Experts of a small language model.
Training: a variant of Muon for the experts, 733M tokens.
Below are experts of layer 6 (counted from 0) of a mixture-of-experts language model. Rows are named router (the router's row for the expert), gate (a neuron's input weights, with its number), up (a neuron's input weights, with its number) and show model dimensions 288-319. Each number is 50 + 10 x the weight over its row's rms, rounded and kept within 0 to 99.
After each expert's rows: "comes after" lists some tokens at least twice as common just before its tokens as in all text. This comes from a sample of Wikipedia text that the model never trained on. Tokens count by the router's weight.

# expert 35
router:44 47 33 55 53 70 49 26 75 58 35 47 63 52 62 56 50 49 45 51 37 66 48 42 68 38 49 71 56 50 58 53
gate0:65 38 42 45 60 67 49 52 44 48 60 57 51 46 40 46 56 55 36 67 33 51 52 43 61 44 53 63 49 40 63 52
up0:41 54 65 51 44 42 38 35 47 54 41 31 54 51 30 57 42 50 59 45 61 64 68 63 56 32 63 40 51 56 58 51
gate1:67 51 59 55 40 61 40 49 47 74 51 46 61 34 45 33 49 54 42 46 60 58 40 46 55 60 42 45 55 59 57 40
up1:67 43 30 60 43 60 57 49 58 37 60 42 48 53 57 51 57 50 64 47 39 43 42 55 39 34 48 48 27 71 60 54
gate2:42 47 47 46 53 49 37 48 49 60 38 39 59 41 55 51 38 49 55 65 37 47 47 54 60 62 43 50 47 41 55 56
up2:45 33 73 52 64 50 47 53 50 47 50 45 55 42 52 37 62 58 54 34 35 50 36 58 43 59 46 45 65 54 55 46
gate3:45 30 53 40 57 46 52 48 34 47 40 69 61 44 44 46 47 66 55 41 57 54 39 70 45 50 35 52 44 58 61 50
up3:41 55 52 60 42 46 61 50 53 48 32 47 42 73 72 52 51 27 36 53 37 60 57 33 68 60 58 55 50 35 40 40
gate4:49 35 68 59 59 48 56 56 80 35 37 57 52 66 49 46 34 44 61 41 43 63 44 55 62 49 49 55 54 54 60 71
up4:72 66 59 41 38 66 53 54 21 41 66 45 40 54 53 38 55 55 54 37 56 61 53 54 53 60 45 30 35 40 32 32
gate5:32 36 42 58 56 49 37 35 50 40 44 25 55 52 61 53 52 35 48 61 60 39 58 49 35 44 44 48 44 67 34 50
up5:58 53 46 45 45 52 63 45 53 44 63 57 52 40 49 48 55 51 40 43 54 60 52 34 60 58 52 50 56 35 81 43
gate6:52 53 49 67 41 64 48 32 69 63 30 58 59 51 58 59 45 40 46 32 59 64 39 49 57 31 35 58 41 53 60 67
up6:53 56 48 59 46 46 52 27 64 70 40 57 55 47 59 57 46 39 33 55 52 58 37 50 37 41 37 62 33 49 52 44
gate7:63 53 52 55 52 50 40 51 56 49 53 48 74 46 44 61 48 61 58 45 46 59 35 48 40 62 30 54 37 45 48 61
up7:52 55 57 53 47 34 56 56 67 52 51 41 56 58 59 44 61 44 48 43 47 41 55 52 43 38 45 42 50 59 66 55
gate8:33 52 51 50 42 47 62 39 62 67 39 53 54 51 46 56 45 64 59 47 45 51 47 53 59 29 35 72 57 43 44 50
up8:54 60 47 61 46 59 54 47 53 40 59 52 53 42 44 53 55 32 43 43 46 47 59 53 53 59 41 33 51 66 47 50
gate9:31 57 58 47 54 61 72 56 45 47 47 51 66 62 56 47 68 68 48 45 56 47 45 56 51 44 56 47 41 56 44 67
up9:38 46 61 65 56 57 38 46 39 59 54 63 48 40 58 44 69 32 53 55 55 69 50 47 51 59 53 49 49 55 45 60
gate10:29 57 42 46 69 48 45 43 35 51 45 42 53 40 29 55 45 54 48 62 50 59 54 53 28 53 51 43 60 45 37 39
up10:34 53 53 45 42 60 54 39 68 52 44 34 44 50 31 46 59 44 54 56 56 47 45 54 36 57 42 57 62 42 47 54
gate11:58 33 42 56 52 55 47 44 47 47 66 51 50 59 55 56 42 47 42 49 39 55 62 52 50 32 38 64 67 42 67 70
up11:55 51 51 54 38 50 51 41 51 50 56 54 63 48 42 45 51 50 45 54 69 40 61 31 54 59 53 55 36 36 47 35
comes after: "the ", "The ", "a ", "\n", ". ", "an "

# expert 49
router:43 49 30 55 50 53 42 47 47 38 64 39 67 58 43 65 52 48 55 45 47 48 37 42 58 39 39 52 50 63 52 40
gate0:31 50 56 56 30 48 51 40 52 49 46 43 68 54 43 51 41 47 37 53 61 48 53 39 24 48 49 61 44 39 56 57
up0:46 49 56 52 47 60 57 55 40 43 51 59 55 51 51 45 49 54 40 34 44 46 40 29 38 44 57 48 48 46 49 50
gate1:46 51 69 56 65 48 41 51 46 49 47 33 51 47 76 48 59 56 62 51 48 39 37 60 46 46 62 38 53 44 37 53
up1:35 43 32 58 48 46 48 48 54 61 43 54 60 38 32 32 47 36 41 56 59 50 36 44 56 33 70 69 64 47 45 45
gate2:31 39 41 48 49 59 57 43 43 42 45 41 56 71 59 51 46 46 51 57 43 47 43 34 54 63 62 39 29 35 55 52
up2:57 62 47 64 71 50 42 65 49 64 64 60 48 45 48 48 50 50 44 45 52 57 51 64 51 43 50 50 71 53 38 45
gate3:51 49 55 50 43 57 40 49 33 51 42 45 57 75 43 50 44 68 68 29 39 50 41 61 46 40 65 58 52 66 70 54
up3:56 51 58 43 65 47 54 40 48 41 62 52 57 46 56 69 71 65 51 46 42 40 31 45 50 55 49 59 42 49 33 60
gate4:62 53 46 49 59 47 62 57 61 47 61 53 64 51 38 46 41 69 43 62 63 54 56 46 57 59 36 58 49 51 47 39
up4:60 39 33 53 60 56 46 43 73 42 59 78 62 57 58 75 48 58 45 54 41 54 69 41 56 45 49 40 30 67 57 74
gate5:36 54 45 45 58 52 47 67 52 48 48 50 37 46 30 41 53 40 51 44 45 38 31 48 58 46 46 50 66 52 40 42
up5:53 67 60 49 64 35 49 38 51 49 46 58 64 43 62 54 32 47 50 55 43 50 58 37 32 48 56 38 28 55 61 41
gate6:37 57 44 47 47 56 59 48 42 39 54 49 45 53 34 47 48 60 51 57 60 49 43 51 55 27 65 41 50 32 51 38
up6:53 43 59 28 54 50 61 40 50 51 47 51 75 52 44 52 51 50 58 54 50 68 36 27 45 65 25 49 39 50 56 51
gate7:43 44 52 36 49 66 54 61 46 48 42 58 41 71 55 46 36 52 49 50 39 37 38 36 40 50 59 46 42 43 57 38
up7:58 46 55 65 64 37 68 49 57 43 56 72 61 51 46 70 33 67 36 50 47 48 50 70 53 56 44 60 43 37 50 48
gate8:45 51 57 54 53 66 56 43 50 63 50 42 63 65 54 65 39 54 62 73 66 63 38 40 41 58 34 25 54 61 49 55
up8:56 64 41 55 56 48 42 33 38 47 39 51 58 57 45 50 45 48 57 40 31 57 51 50 55 81 29 57 34 69 59 52
gate9:54 42 52 63 60 44 48 37 38 42 52 35 45 63 37 65 42 57 56 46 59 37 25 39 40 47 56 52 35 55 37 67
up9:34 38 51 56 49 25 67 62 63 62 75 53 47 60 53 57 21 54 53 60 45 57 51 50 47 55 50 62 56 42 71 59
gate10:54 37 74 51 71 65 73 51 48 47 56 49 54 44 80 57 41 70 39 52 43 57 60 52 33 23 41 38 54 48 44 64
up10:54 42 60 43 48 62 38 30 43 54 53 70 22 63 64 61 50 42 60 48 52 64 40 63 40 55 66 50 54 68 50 56
gate11:37 47 50 61 32 58 46 38 63 52 48 53 73 34 47 62 40 57 48 52 43 70 44 64 47 31 44 51 55 43 48 51
up11:44 52 59 61 41 49 60 37 55 45 48 42 60 33 71 45 66 17 56 44 53 49 46 58 44 39 43 32 48 43 44 63
comes after: "\n", "\n\n", "- ", "\"", "==", "==="

# expert 21
router:38 48 38 40 48 65 57 49 44 40 25 49 64 58 41 52 43 55 70 46 51 55 60 44 70 53 43 58 58 49 47 61
gate0:50 47 67 37 48 54 48 46 57 47 38 43 58 42 36 47 36 65 47 38 47 50 68 39 64 40 58 52 48 55 54 40
up0:41 36 38 44 45 52 48 60 54 49 70 43 59 55 55 44 45 48 53 57 50 45 35 65 42 47 52 47 47 45 41 58
gate1:33 39 55 49 38 52 47 35 40 47 48 63 53 73 51 43 57 47 58 46 47 72 69 44 63 52 45 49 43 50 47 42
up1:59 51 49 46 78 64 45 49 54 62 50 51 50 68 40 52 54 41 51 54 59 46 54 58 56 57 55 63 33 47 51 55
gate2:49 41 45 55 40 50 46 51 58 51 31 37 54 49 48 22 39 59 41 60 44 64 48 43 41 61 46 53 65 27 50 67
up2:44 38 50 68 44 46 61 74 50 37 56 49 66 61 54 33 42 42 46 57 58 56 32 51 38 61 55 40 65 28 43 50
gate3:54 49 54 59 45 65 51 52 42 69 53 40 46 46 51 60 51 43 46 50 60 41 54 51 41 39 53 52 38 71 71 61
up3:55 56 55 36 36 31 30 42 50 55 24 58 48 49 53 44 69 45 59 49 40 55 32 64 47 48 42 62 51 40 46 36
gate4:36 43 52 59 38 54 65 49 50 47 50 59 65 52 51 41 79 55 46 49 57 37 54 39 47 43 37 47 59 48 49 61
up4:54 63 55 52 61 54 44 36 41 61 37 54 57 69 46 51 50 32 57 47 38 64 47 67 45 27 56 45 71 43 40 54
gate5:67 54 35 57 47 39 44 35 53 28 57 59 63 57 48 77 48 49 55 45 50 52 52 73 57 46 47 29 51 52 42 51
up5:69 67 53 59 51 40 48 50 30 35 44 34 63 44 46 48 47 59 44 42 63 56 36 63 42 35 44 38 46 62 54 43
gate6:25 46 49 45 46 64 48 62 54 44 50 42 66 49 62 40 35 31 43 73 43 38 67 52 60 56 33 61 39 52 44 60
up6:52 54 36 36 47 52 47 41 67 43 55 39 55 54 43 42 53 47 56 60 58 57 66 45 54 54 37 55 41 40 39 42
gate7:45 34 46 67 56 51 39 58 69 45 33 50 56 34 53 56 30 80 29 58 60 53 55 49 34 53 43 44 34 34 57 56
up7:25 39 52 57 54 62 43 58 39 44 60 51 54 53 41 50 28 69 46 55 57 51 42 53 55 49 52 64 40 50 79 66
gate8:62 34 52 57 46 49 48 36 49 53 40 53 43 54 42 47 38 61 31 68 57 50 32 40 46 40 53 45 79 46 47 33
up8:21 57 34 41 73 39 58 59 51 43 62 43 42 44 44 57 49 29 59 55 44 53 52 63 52 59 51 52 52 38 57 62
gate9:54 48 51 54 45 50 38 39 65 53 57 53 59 66 51 63 36 53 53 65 33 63 49 47 41 42 42 59 47 51 40 53
up9:43 37 49 41 43 51 54 51 54 67 33 36 31 51 53 44 52 43 31 44 61 51 49 58 32 40 55 52 63 70 46 38
gate10:57 55 60 72 83 44 65 58 61 46 43 42 45 58 56 56 41 44 53 60 82 53 51 48 62 43 32 52 61 47 27 33
up10:57 22 47 64 50 52 44 35 53 45 66 48 51 55 54 54 35 43 26 49 60 58 66 50 55 49 49 48 51 37 42 61
gate11:52 55 44 38 40 55 50 57 45 23 44 49 61 45 50 46 37 53 50 67 61 46 74 66 61 62 33 54 49 55 56 57
up11:46 42 61 66 71 63 76 51 63 58 62 75 49 32 43 76 50 49 36 52 61 45 61 40 55 51 59 62 49 49 46 59
comes after: "| ", "a ", "is ", "an ", "\" ", "are "

# expert 31
router:34 40 48 40 39 62 60 39 83 64 41 54 52 53 59 52 51 74 34 52 45 62 39 42 56 57 56 63 76 57 56 58
gate0:62 44 39 37 50 48 64 43 45 48 54 40 64 43 51 50 54 51 48 53 42 64 36 51 60 52 43 48 62 74 55 67
up0:64 61 63 49 51 49 66 59 54 51 38 42 59 23 68 53 63 45 45 49 50 76 35 44 58 54 37 65 49 66 51 58
gate1:29 44 33 66 38 36 61 57 47 44 53 40 55 44 56 62 26 39 36 57 39 61 40 51 50 65 52 49 74 47 46 77
up1:80 50 77 49 62 61 47 28 60 59 43 56 47 56 51 41 67 45 57 43 49 28 57 56 42 33 40 64 29 51 47 36
gate2:52 34 55 60 53 57 57 46 62 66 39 43 60 52 68 50 68 71 52 55 48 53 43 37 50 40 61 50 58 62 58 36
up2:50 26 62 60 56 41 48 49 61 63 46 44 51 42 53 41 60 34 52 49 35 32 47 55 30 41 57 39 46 66 35 48
gate3:14 39 55 67 47 61 68 59 51 44 37 51 56 42 49 44 48 57 46 46 42 36 39 48 54 60 50 64 55 60 61 63
up3:46 56 50 50 50 38 49 45 58 37 36 44 46 70 49 45 58 36 62 39 36 62 36 48 58 52 43 45 54 60 43 35
gate4:50 35 45 44 43 39 57 40 36 58 51 51 51 36 60 48 46 45 52 52 30 46 59 46 58 53 40 62 70 42 42 61
up4:75 49 58 26 41 38 44 34 59 41 49 47 51 47 56 40 16 64 56 68 35 55 67 44 36 64 46 49 55 45 48 62
gate5:46 51 30 44 57 49 49 56 54 55 30 52 53 53 53 47 58 56 38 51 48 51 57 37 56 48 50 61 50 48 42 56
up5:37 71 57 57 53 53 46 42 53 45 58 60 67 61 54 42 43 28 54 46 45 54 49 53 42 53 32 54 51 57 51 56
gate6:43 74 43 53 50 51 51 51 58 41 50 55 63 46 59 47 32 43 42 39 43 68 35 40 65 48 40 47 50 59 46 56
up6:46 40 47 48 56 48 41 57 47 69 64 38 28 44 51 52 56 43 40 49 43 28 68 48 42 41 68 42 50 49 63 50
gate7:47 57 55 51 74 45 58 34 40 43 71 55 40 57 56 52 48 54 45 53 33 60 43 66 56 64 52 51 56 41 38 41
up7:42 40 50 54 48 66 55 52 46 31 60 59 46 60 41 55 41 40 58 49 42 52 48 49 41 64 59 72 60 51 65 48
gate8:41 69 56 63 61 55 40 49 48 50 47 43 73 49 49 55 44 57 57 62 46 63 64 55 61 32 45 65 43 39 64 61
up8:51 49 56 45 52 60 50 48 60 34 55 58 46 59 46 44 52 54 54 45 53 36 69 45 47 41 61 52 40 53 59 55
gate9:71 41 42 61 52 37 60 55 32 66 50 55 55 68 55 57 56 56 56 58 66 49 33 46 42 47 51 52 35 56 48 42
up9:54 43 52 63 39 36 65 48 47 57 58 55 45 65 63 64 54 35 38 33 43 37 51 57 50 52 70 69 49 62 48 53
gate10:61 51 58 61 60 44 49 38 41 72 28 47 47 82 71 52 58 51 60 47 45 59 62 32 47 63 41 57 47 44 32 62
up10:48 36 56 40 50 50 50 45 52 30 47 56 50 45 61 54 61 57 52 62 35 52 61 31 53 37 64 40 36 62 44 60
gate11:35 50 69 36 51 42 52 39 58 72 33 47 53 69 75 44 34 57 67 51 42 57 34 57 47 56 64 57 74 29 42 59
up11:45 44 40 55 58 53 48 68 43 38 69 54 46 55 26 65 63 49 42 65 66 31 70 30 55 42 33 33 45 52 52 47
comes after: "the ", "a ", "The ", "an ", "is ", "with "

# expert 52
router:50 68 47 51 36 54 49 39 39 52 46 44 49 52 47 56 60 76 51 57 61 69 42 50 62 54 44 60 44 49 45 51
gate0:41 43 67 44 50 59 44 48 28 57 62 41 58 53 51 53 58 63 48 50 43 52 28 50 56 57 56 42 67 37 53 50
up0:39 63 57 53 49 53 35 45 50 44 57 54 58 50 56 46 41 40 48 37 32 32 52 60 39 50 70 29 39 56 67 49
gate1:41 54 58 49 37 41 35 52 37 41 37 44 62 54 54 52 49 44 54 55 55 40 58 58 54 45 53 66 45 44 63 60
up1:43 47 57 26 47 42 49 48 46 52 73 45 46 34 30 62 45 68 41 43 28 69 63 48 55 60 44 73 51 44 58 54
gate2:51 50 38 63 46 80 57 53 62 54 52 39 57 67 68 41 45 53 47 51 44 42 45 44 56 32 43 68 56 50 55 58
up2:64 51 45 42 34 74 50 67 34 50 54 58 59 68 42 53 32 54 46 40 45 51 32 59 66 52 49 64 44 57 51 46
gate3:50 47 58 46 58 56 60 46 54 43 50 72 41 48 38 35 43 52 49 52 56 61 46 43 45 27 54 53 47 56 49 55
up3:54 56 43 57 57 46 55 69 63 48 69 38 64 55 63 46 43 37 63 40 47 39 55 48 48 43 54 68 39 31 58 43
gate4:77 50 35 37 53 56 55 34 54 58 38 47 57 53 55 59 41 59 33 44 65 49 42 39 40 44 62 38 51 43 72 64
up4:69 53 45 43 47 72 42 56 48 57 65 45 53 56 34 42 56 44 46 59 67 59 44 40 42 53 70 54 43 58 53 50
gate5:62 30 39 46 57 48 57 45 61 39 66 40 53 61 37 56 47 36 42 63 59 53 52 43 58 50 61 48 54 41 35 66
up5:40 56 54 38 44 56 47 40 57 49 43 60 56 35 57 49 56 50 38 46 46 45 59 62 56 46 65 63 33 53 66 70
gate6:35 27 40 38 59 45 61 64 59 51 50 45 61 61 29 35 51 38 41 71 51 53 37 36 57 38 39 47 56 50 45 64
up6:68 59 43 68 47 49 68 45 45 39 56 47 51 50 74 46 51 53 49 50 52 51 61 58 51 60 55 49 49 55 59 42
gate7:55 39 48 53 46 54 56 55 57 44 65 44 54 60 58 63 43 60 52 62 55 34 53 37 38 37 44 55 48 51 52 43
up7:64 44 41 54 61 45 59 57 52 24 38 62 34 53 46 68 24 53 46 47 70 44 58 32 44 56 44 43 55 32 44 36
gate8:48 36 48 46 56 45 77 50 38 49 48 42 50 45 62 56 48 42 45 51 64 50 41 41 55 38 57 70 64 64 56 69
up8:32 50 46 55 47 50 68 38 55 55 46 56 59 43 40 64 38 64 61 38 42 51 66 49 59 61 62 62 46 55 56 48
gate9:65 42 50 38 32 57 55 45 64 63 45 52 51 72 64 51 51 46 38 63 55 33 56 44 27 44 64 48 49 49 62 44
up9:80 69 60 67 31 43 42 56 54 40 63 46 50 49 26 73 67 49 51 38 56 54 48 66 37 53 40 54 40 40 63 58
gate10:42 55 62 43 36 66 49 49 61 44 37 44 51 57 51 62 37 75 51 49 43 55 45 60 49 62 47 62 55 46 30 54
up10:47 59 56 44 62 51 67 56 21 51 49 50 46 45 60 42 62 39 12 40 45 55 56 52 49 58 67 50 53 47 41 54
gate11:51 47 43 45 65 45 61 45 63 45 48 53 48 49 54 58 30 48 55 56 38 63 63 46 58 64 56 46 44 60 43 71
up11:52 33 59 41 44 52 59 54 46 35 65 46 43 39 68 49 47 46 57 37 59 55 48 40 47 62 62 46 42 56 36 47
comes after: ".", ". ", "==", "\n\n", "In ", ")"

# expert 59
router:36 65 27 46 46 68 44 55 64 46 45 39 49 43 39 50 43 65 57 48 53 45 41 57 40 33 57 44 45 59 47 72
gate0:63 52 36 43 49 56 33 43 48 66 38 75 56 38 48 53 38 77 38 40 57 35 19 57 61 31 55 57 46 34 58 65
up0:50 59 50 43 50 69 49 47 38 47 52 57 55 32 44 60 56 60 48 45 49 50 63 40 55 49 61 46 49 40 53 64
gate1:53 63 52 42 39 54 44 83 46 64 59 43 52 49 34 44 45 49 52 52 44 42 37 50 52 53 42 59 46 38 52 63
up1:65 60 48 48 52 41 51 57 38 67 55 55 35 36 43 56 53 62 53 30 52 43 50 46 56 44 64 51 40 46 62 57
gate2:56 45 63 52 65 26 63 46 48 49 48 44 41 45 58 43 54 57 46 58 52 67 43 54 59 53 47 58 55 44 36 57
up2:50 46 50 25 43 45 34 73 57 55 46 57 53 41 55 48 50 56 39 51 47 52 36 28 68 45 43 32 49 63 58 65
gate3:54 44 52 39 58 50 55 45 46 57 59 52 52 55 55 59 38 58 58 42 40 48 52 47 49 53 44 42 59 51 44 50
up3:55 62 58 48 50 47 48 53 59 59 61 48 54 52 50 66 40 45 54 44 37 56 42 58 61 52 42 40 49 40 43 49
gate4:50 53 62 39 43 56 68 60 49 53 56 45 57 40 36 50 53 71 66 34 49 57 58 55 32 52 63 50 31 67 58 53
up4:37 52 71 48 63 47 53 62 60 52 67 38 32 48 33 43 51 74 47 54 52 49 42 51 51 66 49 31 40 51 57 58
gate5:55 50 65 46 44 73 35 30 62 48 52 58 36 38 76 60 43 48 38 47 75 52 51 54 43 53 60 55 49 47 60 52
up5:62 48 55 50 54 62 42 39 53 54 56 52 59 34 52 55 53 35 45 24 72 52 52 42 34 46 70 46 48 55 69 30
gate6:40 65 46 35 40 46 46 39 41 55 53 39 56 62 51 41 40 48 51 63 45 60 42 55 54 69 46 47 86 51 55 62
up6:51 73 48 51 43 68 63 49 56 62 45 53 59 55 63 55 50 53 52 53 49 42 53 47 69 53 54 60 56 57 38 59
gate7:64 42 36 43 47 55 53 34 68 61 47 45 56 54 49 56 43 51 62 78 44 53 47 54 60 46 36 51 65 34 58 79
up7:45 64 41 50 39 65 54 49 43 54 41 43 39 45 56 68 45 27 62 73 51 58 44 38 64 48 49 62 67 41 60 63
gate8:39 53 51 60 52 51 46 78 61 52 36 54 53 44 56 58 53 58 46 45 50 47 55 47 56 51 57 49 71 56 52 58
up8:34 42 63 63 52 51 48 62 42 45 46 44 56 41 54 56 56 62 56 44 39 54 63 45 50 48 49 47 43 57 37 52
gate9:55 45 45 42 30 59 61 29 55 47 63 65 44 45 67 47 54 48 46 44 52 62 45 51 43 53 56 74 32 45 49 52
up9:53 54 33 68 63 32 48 41 57 59 46 68 44 48 67 52 50 42 56 63 56 35 36 51 51 31 53 51 53 45 51 40
gate10:60 59 48 56 25 55 48 45 56 36 57 59 57 42 43 47 41 49 60 47 62 44 53 42 33 50 59 48 83 53 38 68
up10:56 55 49 52 55 53 61 63 57 65 40 59 54 59 50 53 30 49 42 46 66 53 47 44 68 47 52 47 42 49 65 56
gate11:38 45 54 55 44 64 30 59 55 57 47 50 53 54 56 45 58 61 50 57 45 53 60 63 49 58 53 54 57 46 50 64
up11:43 38 38 48 52 54 61 37 53 46 44 55 55 48 70 53 42 47 36 24 61 37 40 53 36 62 51 40 40 55 50 33
comes after: "the ", "in ", "The ", "-", "for ", "during "

# expert 55
router:52 53 38 43 40 54 29 43 49 60 60 53 52 42 51 65 57 68 50 58 57 65 60 40 43 34 33 77 45 64 35 43
gate0:34 50 39 48 51 46 51 43 57 47 41 50 44 52 59 56 60 48 55 40 40 47 49 52 46 50 48 49 41 42 32 70
up0:51 61 66 47 53 44 42 52 56 42 60 54 46 56 51 48 48 40 45 62 54 51 48 47 45 52 43 51 65 70 56 35
gate1:61 48 58 55 40 69 48 55 44 51 51 41 67 47 69 51 50 45 62 46 61 53 60 51 59 65 51 65 41 70 64 56
up1:43 39 42 54 63 33 40 59 61 47 34 47 41 64 46 48 58 56 54 57 48 57 32 58 59 62 52 49 38 51 61 43
gate2:47 46 50 43 36 44 36 59 51 47 61 21 58 53 56 72 51 46 60 57 51 64 59 51 58 29 59 51 41 43 43 44
up2:41 37 36 52 48 47 61 28 62 68 63 37 37 57 42 58 65 51 67 50 57 44 37 42 56 43 66 53 59 52 33 58
gate3:44 49 41 50 63 58 53 52 46 62 54 48 50 53 47 58 20 45 57 54 38 52 56 41 37 39 73 58 43 47 47 47
up3:44 40 53 33 27 39 56 51 49 25 35 54 50 48 30 55 49 53 56 55 53 46 66 55 51 43 48 40 49 63 61 54
gate4:50 38 47 53 41 45 46 33 50 58 47 34 49 45 44 47 50 38 51 49 49 53 59 45 50 61 43 56 59 45 32 56
up4:31 37 54 36 33 71 55 62 51 40 63 33 51 55 34 45 52 70 47 70 40 50 49 35 53 30 60 54 45 55 66 51
gate5:39 53 62 32 40 54 51 64 39 35 53 49 50 51 55 46 70 57 55 45 55 42 40 50 37 50 43 45 60 41 43 45
up5:59 49 38 63 51 47 57 63 54 48 52 45 44 56 32 48 44 41 73 59 54 57 72 49 70 50 51 68 38 54 47 48
gate6:49 49 56 43 54 48 41 52 46 45 50 48 49 42 54 53 73 66 55 42 48 48 59 51 56 54 47 45 47 52 37 58
up6:55 52 30 49 45 52 41 53 49 52 44 59 48 51 54 55 62 52 42 56 55 35 65 41 63 38 57 64 42 58 37 56
gate7:35 35 55 28 41 57 58 26 52 46 41 45 57 46 50 53 50 46 40 39 51 54 56 66 69 58 39 74 46 38 28 63
up7:51 42 33 44 46 46 62 46 51 47 31 46 27 55 45 51 37 47 38 39 72 44 59 56 52 47 51 45 38 61 28 47
gate8:50 40 65 53 58 66 47 46 55 61 55 34 50 21 62 36 37 63 44 52 41 59 50 41 55 34 33 58 42 32 55 67
up8:45 51 40 64 44 58 58 49 41 58 51 59 64 24 46 38 60 56 50 46 57 65 54 61 66 38 42 72 50 57 54 51
gate9:75 49 47 55 42 48 59 52 53 59 51 37 51 49 48 63 52 59 42 45 59 55 49 48 47 44 57 61 44 54 67 52
up9:54 42 48 47 62 51 36 45 42 56 52 61 61 55 36 70 54 51 43 31 41 60 53 53 30 53 45 64 37 51 62 57
gate10:51 17 50 39 54 54 45 51 56 48 61 58 43 51 43 39 57 51 45 56 53 40 58 48 47 56 27 61 60 34 65 48
up10:55 49 51 61 50 61 61 47 56 46 55 29 48 60 42 51 70 54 38 42 58 38 39 37 49 56 43 51 55 50 57 74
gate11:54 45 56 36 41 51 38 48 40 47 52 31 37 57 53 66 44 73 62 50 50 34 66 62 50 60 56 67 33 49 66 46
up11:46 56 40 79 61 77 47 38 51 59 30 58 46 51 63 52 59 51 51 62 34 63 41 56 57 51 53 54 59 45 49 61
comes after: "- ", "\n", ". ", "United ", "which ", "on "

# expert 22
router:40 57 53 57 40 64 55 51 60 58 36 48 65 38 50 45 47 66 51 47 50 43 26 54 29 47 66 38 54 49 37 60
gate0:39 52 46 59 70 60 57 50 37 55 37 42 57 53 51 48 50 52 45 72 64 37 35 65 48 50 54 46 55 47 38 47
up0:37 36 53 43 38 57 64 57 64 49 85 48 61 52 52 49 29 43 55 54 42 54 43 64 52 43 64 30 37 59 39 71
gate1:40 40 48 39 50 65 71 55 60 51 48 60 58 48 65 55 47 38 61 51 48 47 53 64 48 52 58 66 48 49 37 61
up1:55 52 46 60 56 45 47 51 38 32 45 47 48 59 30 45 30 45 36 52 60 70 57 60 60 70 58 52 63 40 65 52
gate2:44 43 66 57 39 56 40 52 71 29 61 67 56 65 47 54 58 43 41 45 47 68 41 37 47 60 59 60 42 47 43 61
up2:51 45 33 38 38 48 53 51 59 49 29 49 52 50 46 51 64 59 47 42 34 55 45 40 58 57 26 65 60 59 56 32
gate3:40 50 44 59 27 58 59 56 68 22 64 46 40 43 39 47 71 31 49 49 59 55 71 54 46 42 42 60 43 64 41 48
up3:54 52 57 51 43 47 66 40 46 39 58 52 17 58 47 57 59 35 53 58 33 60 46 49 61 63 41 39 57 50 44 37
gate4:58 49 46 57 38 53 49 35 58 52 48 66 52 54 49 45 38 40 55 58 40 61 38 34 41 48 30 59 66 43 37 64
up4:49 52 47 60 46 66 46 29 70 64 51 42 38 45 37 58 56 37 74 44 36 63 43 38 49 56 49 48 59 61 48 48
gate5:53 34 52 69 41 52 43 61 49 50 42 39 46 31 36 48 49 47 55 47 48 46 41 42 48 45 62 69 60 79 50 62
up5:41 46 56 46 51 43 47 42 49 37 65 58 46 58 53 48 58 50 35 49 51 56 57 44 52 55 54 44 40 36 54 47
gate6:48 45 51 58 47 35 64 53 51 57 73 39 46 45 71 54 38 48 46 39 54 38 70 61 56 48 47 57 49 38 45 45
up6:42 49 47 55 45 60 46 36 58 60 50 85 60 56 44 64 42 32 59 58 51 58 38 50 67 59 31 28 44 67 32 61
gate7:45 54 71 44 48 52 55 57 71 55 67 55 40 23 40 44 26 50 36 52 49 50 35 58 46 35 63 38 61 54 61 59
up7:31 86 37 52 42 44 61 55 53 51 65 42 30 49 29 28 37 56 57 53 72 41 48 65 43 38 54 46 54 38 65 54
gate8:54 46 38 53 40 37 58 45 51 51 48 50 39 48 53 37 47 48 39 55 53 40 53 47 47 46 51 46 51 49 37 61
up8:51 40 38 41 37 60 44 50 56 46 60 35 55 55 56 48 33 37 49 48 49 56 62 40 56 63 54 34 57 61 35 57
gate9:34 42 51 73 58 44 49 45 32 63 47 48 50 42 40 60 53 64 48 33 42 41 61 58 64 45 54 57 47 55 57 50
up9:44 46 52 48 52 45 60 56 56 66 58 44 54 32 51 42 60 71 57 54 62 36 56 48 48 63 39 69 77 61 48 53
gate10:46 49 59 47 34 68 47 45 38 50 56 60 58 62 64 45 62 39 53 54 60 41 30 33 68 59 49 44 44 59 57 50
up10:62 48 56 41 78 46 47 50 53 59 40 28 47 50 50 46 53 48 41 48 64 68 77 49 46 46 35 70 49 42 41 43
gate11:46 38 65 45 58 65 53 36 47 58 63 45 49 59 55 41 48 32 40 53 56 51 42 52 59 37 54 44 52 41 41 58
up11:67 49 33 52 42 57 54 60 70 37 55 47 55 48 53 63 58 53 64 61 41 52 55 43 46 68 41 59 44 47 67 48
comes after: "| ", "|", "\n", "- ", "–", "°"